Weights of a small mixture-of-experts language model, trained from scratch on English Wikipedia: 59.2M parameters.
Below are experts of layer 3 (counted from 0) of a mixture-of-experts language model. Rows are named router (the router's row for the expert), gate (a neuron's input weights, with its number), up (a neuron's input weights, with its number), down (a neuron's output weights, with its number) and show model dimensions 0-223. Each number is 128 + 24 x the weight over its row's rms, rounded and kept within 0 to 255. Numbers have three digits each.
Before each expert's rows: "gets" lists some tokens that make up at least twice as much of what it gets as of all text. This comes from a sample of Wikipedia text that the model never trained on. Tokens count by the router's weight.

# expert 22
gets: ".", " –", " -", "\n", "us", " &"
router:096139115109127106093147120146139156146168088156152138162110089124146095110062123137157177126128162103104116116142103137112111132103095122125129101159093146121129110152119117125097162156170090119113154125124133091117124142082168097132084150150145124113137121173093087109099155146117114067165105131121133151099133138154150137139166089114144151142167135136095167111139134161142120132120133107111135112149112099157148153152095099158132118154109130121131130119159108132105102118146138161133115134152083119090094134127087165114114130134131177113144106090158093128131153174102146085151135116157099186125151136151120093149103130137158149131148141129135144136145175138145154135078
gate1:145091143113107130123099110108111155140118160143155108156137131077150141161159148114171143135165135106111114127093144116131083131110118092135177113137134081131135144098127188165151144114134152138139102136180114131149175142099115128141118138089163129129108109152161123132137106129126140104125140131146095097135109093123136103116130137112132145098179147133151163129139090117143041130129142116151149101135134163082135170119133106147137128112119138163134121150166140110150116111135168146109082064123176136113135175089121165112109138085120135127143162114154098129155158154135109059150156145127130124127097153137136156145164153164127135125117157126120126125121098120125138150076
up1:144121153149108110173132102102105168129088129160112147143121094104121120164121160098104139164094145094164127108098153104111119127136139091130152104176159116135105132127111149113147147149111161119107114111164158089127156105099126091182088148114137149131108119160157081135127171077107121133123138123124096148108106054131103119121148113137170141102153125156096123110116097138121076146120119115117119105116157125123088099112138113115107121125130161134109150141142117127131132101111105118089132088139168120137100191149124140140107110132151121149078149109130097140145128099172138123159132151126148152150123191173124134172133111123109151152167158129121089127126170170103154117132
down1:139120141151123095172153121136111130143124118148175107138134124120123142141153120103163165146164115153161133162130164118167100148121150106130163115134089109136118118110130133092117105183128186124091107109109082124101196139103144121151148135130110128136145123164127128153087158067102120133103099103155118146114152148159128143089120152084152100132155143119124163145120114139085138152103124101095139175137144109126131121155128135116136156109092135097073143125147118113145113190142124117140079112086134149117119175117144115132138156104165140117123129129171107079144188155140122113145140136092128122163165148101131173135116173122121069135138113134116099118103126119103136119117

# expert 77
gets: ".", ".\n\n", ".\n", ").", "-", "\"."
router:155123142152125156121169134091129114170077138118147097109154161099162097135125151156130130113130118121103167106149127152099153103117144146096091162133106163099098084147118104102111072147161112142148161134090152164102130145099140118151137184158104120150100131143106093110109157112126108127160117136114086107098104128126150109137127117133139099161160180113092159089122147148162141146126096110094107106154119115141141116131096114155094124139158117141100101070104144114111107138142157161149150179092151143140103159131096099119109090148125154170111164147161157104104121117113149101146141108136119122097075131119148142118113114150136106116122144096124093163093128138128154129152
gate2:136103149092169086134149118144138116102131136155080096136103122112168125133128126130127123112122166155150109098121130150098107094140127111123141124092124133129168149136143152080165147147140136156153115194124141147117112157138151154134132131091116134116118105112101127139125154060142125145100150139057111143146144128135078155122122113147138107127157114162101152155152114157125152118188114120120141119123110115136104118119127131127115173079089113154112080116119091126108151165139071093132143129127149154159148083167125107139119076115140124123124114166161118119125169154155126141164068165115138150117110125104148147151115116143146144120098158132074098112097122130083167124123
up2:139096163097129072119164148165117124109129151116097083133096158137134129142131119154150142097139146121165087111129099155130107127133139131157148098119140118125090126110093130091120143139125177159171151140118133143105084156162115127144120140107087132103158140115103121156119129096137114149124134156121128124146123129161108137124166111154100120139156098157123195123132111153157151141154123110117092142120120137088107084142120121149105117162103104181115085083119094151108133168123112082135146169124153172150169101178127164126133080075119116136135122128152130107115165123105149115161115155089088123143127108084138128139130112085140136115105127128056133111143106151137142114104
down2:102126110141143157134113111166103155142125134155117102127160116116138124157069123127147115092117092103141108111139130145150110130081149113096076142107151134153136130090136146178150117146127121118096139135091149088131136141133164121128135119116109143119147166106135153105163125121129127148076100115116125139157154111142149159126109123136129147147139110137120130159172116151116107132109168133147133150160070107122102097080127137127133120155129083116130149093114097131152079130147124184105151142133105153120146133152173115098107111092141137122135090134078158143133134110112142105052104150133147146119131159101121142137136176133087188168127092114147190097155171112123106136085

# expert 84
gets: "0", "1", "2", "4", "3", "5"
router:157112125128132094097172126153124138128123128167122178111088135124128118141101150150144117084108143144126080129096129128141155155139147118191091128104125131113131146150131092142122096128138153148122106114121124158115140142105150152149111135137166126149142109152102142124155156156168100120153082158135131168144084152145160152128120142162127143151119123160127107117164113159111157129137112083153105134102122082175092154167148132123142109166149118132139167162120103110189105132167148104114139136104104122146155165164129135139110086176112161116096099144126099170119163149117129102133096114108100108142148149157138136084125110179099148088151138130112132166157141122165109173092
gate1:156090068136152114163147080132149129114170152107124111122144110164138134161150108092148095104116120157117102083090123162149130119148107128127122143134123145129119102122112192117100109132122125160081130127121171120122113149128132122144081155156145114123106141125123107135141086163121138129107131095119147164131130125158126138115160119096128111108144137123151127159146109138069135097129155143078142099112085091117106096146132144154133139134119151119104149117107133145200098127106146159135175105117146083115143124131086135131122121123108143146168143116139122062137141162124151179126134096120090091147124119122102083177112092136079118158119146120149173149106095122159132134164
up1:128146128178162078119151125158178120116111093124150139130108133126152133148137166139134085131131131159134155126104138103137138128148139143136138080170144109150135128152103096151138120107117134133124122177155142087124106139118087195145148143135094123128089141087119118152177108114104102164127070124161121146129116167128153169133131133080177112129172157154118130094123139161144152093130172114138099078083071090169132105128123144123145133140114132171133119154135113100167134112122139165111163121099117123154077112154083142146163123138137108113163189117115135144137097127131131135144131106152154143112083131147119112121128117141123125141140144140122156108137141159152129077108
down1:174104118102097095126140133134131124120095151134110078169109141145125137115133118136098147118158136133112120169148103151125110131123148131156142152123168102129128146129147118102113137142122139116109123111117125180118172148139125160117136137150112113135132138139176164130115174186146138113094109124150190149131151131102132123119095136125148147138077126107116138125097128111135112157163140148141117139127187199190100102160138109132111115091118097133149132142142089112114162111130098077088150123086157110135094137186146092097151145126132095070133068141147150098146129165120134131140130162118133103136135123093151161140134138100097192112126144142131117113100149096109129101153

# expert 12
gets: "ian", "ic", "ish", "al", "ity", "id"
router:122135129160142134117155140116133122146150082136110114147113147106126149133129140148160113106112111117086120115077118143140147102133116089149157111151189130105111139123113128140164129117114124124158133125085117120170124124107145100131131098119115155120139166113091173080131123090119106149109113124096150146106105144142099107142112122113126140136131158180189126139151081132160063157135147121130135114162129113161153126137179148149171150134137148119126141146095133112153125110153126114124152159156107148138141151145099122114141127089090122097141118104151086145157125138167135142104051169169090147102177130123147108124159107103163111105100167148069109103144159136096159112157
gate1:176110124165115128105144136132146122115105173128095145169138119116142120144098157113113120083125125098079098128141104166121091118146144130082123105146149117168147109117123088120159116146135148141109132136083146121131123094083138096138148162139130133126087120137137126178117148106143085158137121092117108168150116119118099101150095129151168120119107086147152183203118096125124155156104113126121118121134153083110100168153113143143120127149145146138133191130115130152088134134107101156109136133132104104134126099140070125138147147163094109148106159125177130147157112130081105132113112116151145181093147130132143124118161115119128158080153159093138125110116120158112113117084
up1:148148172132135160115142166127128161131137106132120114059138139132103121164140150163161123171137130132108146122116105129157148112172138123108105135101095140137134094129166145133115131065113127113117135149140114137182125155176152126108093103154110112113118117109112101108144146172139144121141141085180150113089140103130143088132118114117146114115136119122141156150138173158115127082152134157143154117126125141180123179127145149140083065108110123074138139157137122154117064112151132129093128097116129127152162127119135139138137085085123134144120099152113136156085111157189157143150103114129070160084131163131111186137123140156143136122111124125150130129144125144131140116142
down1:105101110134125104099127089125132133166103130145101114103124143144169163098145125147129059149131141128103104149128124072163149104154155087147087124146130119114153116130145095129117154088147140146115133125149134143126116104132146093124134136116128133096068170149090126112124134177143137107172082107132166155153124165139121109138128111120145146148156112118113158130114078169102113140130132137104082109136111126158162146108137111131120105117164146149126098127156086156100101101096148115104112109109155138122120126112177069107136142129154139073115145159106064113108134120146168116112107120109074153118138136153107206114093114137139135129113161092120119134148108117137147149147

# expert 27
gets: "S", "B", "P", "M", "R", " B"
router:105114108116101101136152109115180156130123163155074147110143122129126172113139153130149195154106153140131147153106106103135120129135157118140144121135094138128139122118109178105071159098142078147123148136091112124151119096143094136104139140132167121125117124087114122150167121131135128118102131101142107160168154144155141100098114106124164116139149113148170106103154158137152089113122135150138146118115131187139112088150131142117140107173139129122136144088172115133101134173129147164113151160111147116120176143117125114106136120094134142168134148167113118163108138111140130121039141108087145126129081161109104136118143119148078167118118124089139144101114111144134089128091
gate0:164131105145136156115146116112117105135155125131080163150152122118107145101133162170133151116170099114079117099134083124173050123139149146147128101127152141134134115157145166145102086088190115123147170146112082125138092103095100121091081176138142120133112154117118136165107161105178125081123134116124183125132111105121112150128105137110145165145153145101099120118202138128165115156130116125142124110136080145098146153128150158128138157142143155132134120122089089172150120120151129099103149141130156113082098149118151124114128131134147122158135131120137107112150173153151155136105145128123111121147150102133126124075126117125125128115085131100137132126149132099167130129130
up0:097160166123135119167131102138152106125141130109144157129157116107133135156109090092155183144117137151137162103150136093074134135137162076081153144114116139109116110134159136113141152148105092102123094159151176140144086145141137144160148100116138105142118138128129115089132109123116162165185104107102099132114166152131177159147144107155137107104118169182152128132138159137099133119143112150129138164102148115147082152111154086121096097145111123121135139123134164106132133141081128160113143089143101153144158075117144153089080131094104137150157160173090144128135114119091116111135122098145118127163144133116143130133150113146110142120098167126111121171126103153126167106129
down0:128136164163140132068124172106131096125178118135159123141152157185143127074108123113124151124110123108077136114113142165153148109115114085135133101121088160117128154088110084120181098157118129082139177132138134102111125135127123105110138084141158094142160167105120107127096103154119159097160136168121121150116129117129153133154148123118133103131126093130190122126116137103105145123165120154120144115127146104100095105134114099110111081161129123125096148080149150151128112121098125133120135141112124132090100176131165090160112118130114117128122135110107133119147124071115107108108120146137163101118131105093126094090152180114099114130113078101108160168137152146134113111137

# expert 73
gets: "ed", "ing", "ated", "ted", "ied", " used"
router:089118129127137158098148188089146144073094103112087104145138138105106092120160078119097103107161141148151126102141079170161141131148140137129118107114105133161157099129141177078157153114110126087149125123140119136167138114136157138126121098101124094132093123173102132115123141153155152166145193145157169123142149139076113132156080133132129134130128114135150102123103122117123163159125135133111133147112147078150158117117128133111144140114131118075169111149102150156143153089151119151128110124141125117148137133111125139099109118121088111122117129123137138105158067154146099119143114149129162128106150157092146142087188096113080140142136139078150109121140137135107136130114
gate2:111075149086180105077171138092167138117109168111132144086123117141118121139148110065155151088126127092102154148117108172162119103112140135120126134106110112154167152104154113114132131133114133141102153095100157146097121160111101162142119126124155142121153156126160106123116097149127082115132174126121133131165106168145101104127082120112118100112132093116117137140160133116137093129110078137108161124128141126121121140148101156121148096135110123118132118127107145117142139129075138163112128132095125086125164177099152118106138119125144141106099108134122089128136117161170090103127123080134180105142151086094123162117142154180137125133153106106107140126121101175077107106131
up2:135097122107143123116138130119120172158137133121086128133180125126117170121157150113095150111130169164106150134105121139147185155128127165124130142139107141189120183143081132106140147119095115106078124105113130100109123121171133100138150120084161130114135080100110118108139160154130106109142138109104090121142096120104093127114109090090138117138099145144116149108118149140129114124194146146118148102116145136130096131098109141138159096117160153140143155148113122161080118130139117155106107086138097123102119134071142174093100105117139082149101110127106127159104116106147070095102154101113096147136091157128152108098165141111133151154135138162140133147127131145112087129170
down2:129148118112124120167116119135149124159084106103120140083097129153104077153143125107136111164122156140097137151145124148133175123123154090092129130150116123116106133097158121160115135142080107155171095120074140156101144124144108079129128125138132123151133124094118149101130100101105092159097137152123161113171129188127090149169081167070135117137137139099097149107115134076127091128094144143135120112126110132136145155095131102120156108094097162168133115107124168149116113100107171122135154121133113147178143126111163159088081169103103128104131105114126103076117101143102109135155137109094092155133103134104124098135094151136149128138112108134146111114122121101160126112122

# expert 26
gets: "ed", " al", " was", " is", "ated", " inter"
router:107125128140123124146160150108167153112130098154116119195159101119102119131146104114109122150153156106181117119146124149140117106086163147106113076163149152121099068127173105106141096098121121140107130138105146145140151074153121102141111109150107154174111146119124115169155090162177151114146154096122134113160135185083124132137109097122113138157092146109150113102085132087170135098122148093107152148112145142183144090153108146133136122146127079114129121136118105138093146105139128160133092140144114136120158101135106116146104107099082137138142129158155136129101146152160110113159102152104164114150094126122089133144125115162126144098147102123115131104147160141155155145110
gate0:138105150124114078166098103074163132131184104142127134097127134128123132131143137167128146104118126114091165118126110108136178126109127105110112090125094144121139097139187099116137148117119105161135135160128119172136137144102137106123101136123150126117102185107126132123106136149154073135161117114131111184120145127135125160169078120124161143142116110116163169119101127168160177121131076128122137122112125105121116116120151139161131164145095141123116140107126116095089115146111157104111120164150100121136114120140115087089180160091142151134102154137095144100143141159154095077118117090119154157116142161099136126121119072114147173090111174120133122116112131153141116126087
up0:086150131138115145145087112138172118115150088172194140103111126174135117126147153123127134117106146115128181154151122182148119142141133137097112078114105155113128082110155109143145110115159089151119143139134143174159141141142137145105122112146113103165130126099122148129101166091156110147158102090126160172137118153130133144148142158112173104120134111128114140115117105159170125152123121168155135163105152129106159118159107137169127147136108183099095173102158152140141131170091136157143112121113093139123131094136098126073154118150102137103110134120137129111158154129135123127097106088155164155120135152139163138117085100137074156141141131169148123109109149135136111087124
down0:100114095140091106107126145098103140131112159120134111138109149098153147115088135086120125114110146146131106122138090150106130122100112147123137125096090155150137121151165131136159154106126143110146142138116090139087156166059136162096132116116136066105148151167110115153129140094141119110163079124158155159147127120128141099134128120140161125123122120159156202172123101159098122118131080146118118149109124166132137138089150109147091136154133135115116137107105150114121081116140133091140131088121124110145111090133135116110158105110110138095129145132101077137174079095149114123123136116140131133058141125109149147110113146153078131106170137123121082142153182117130136178128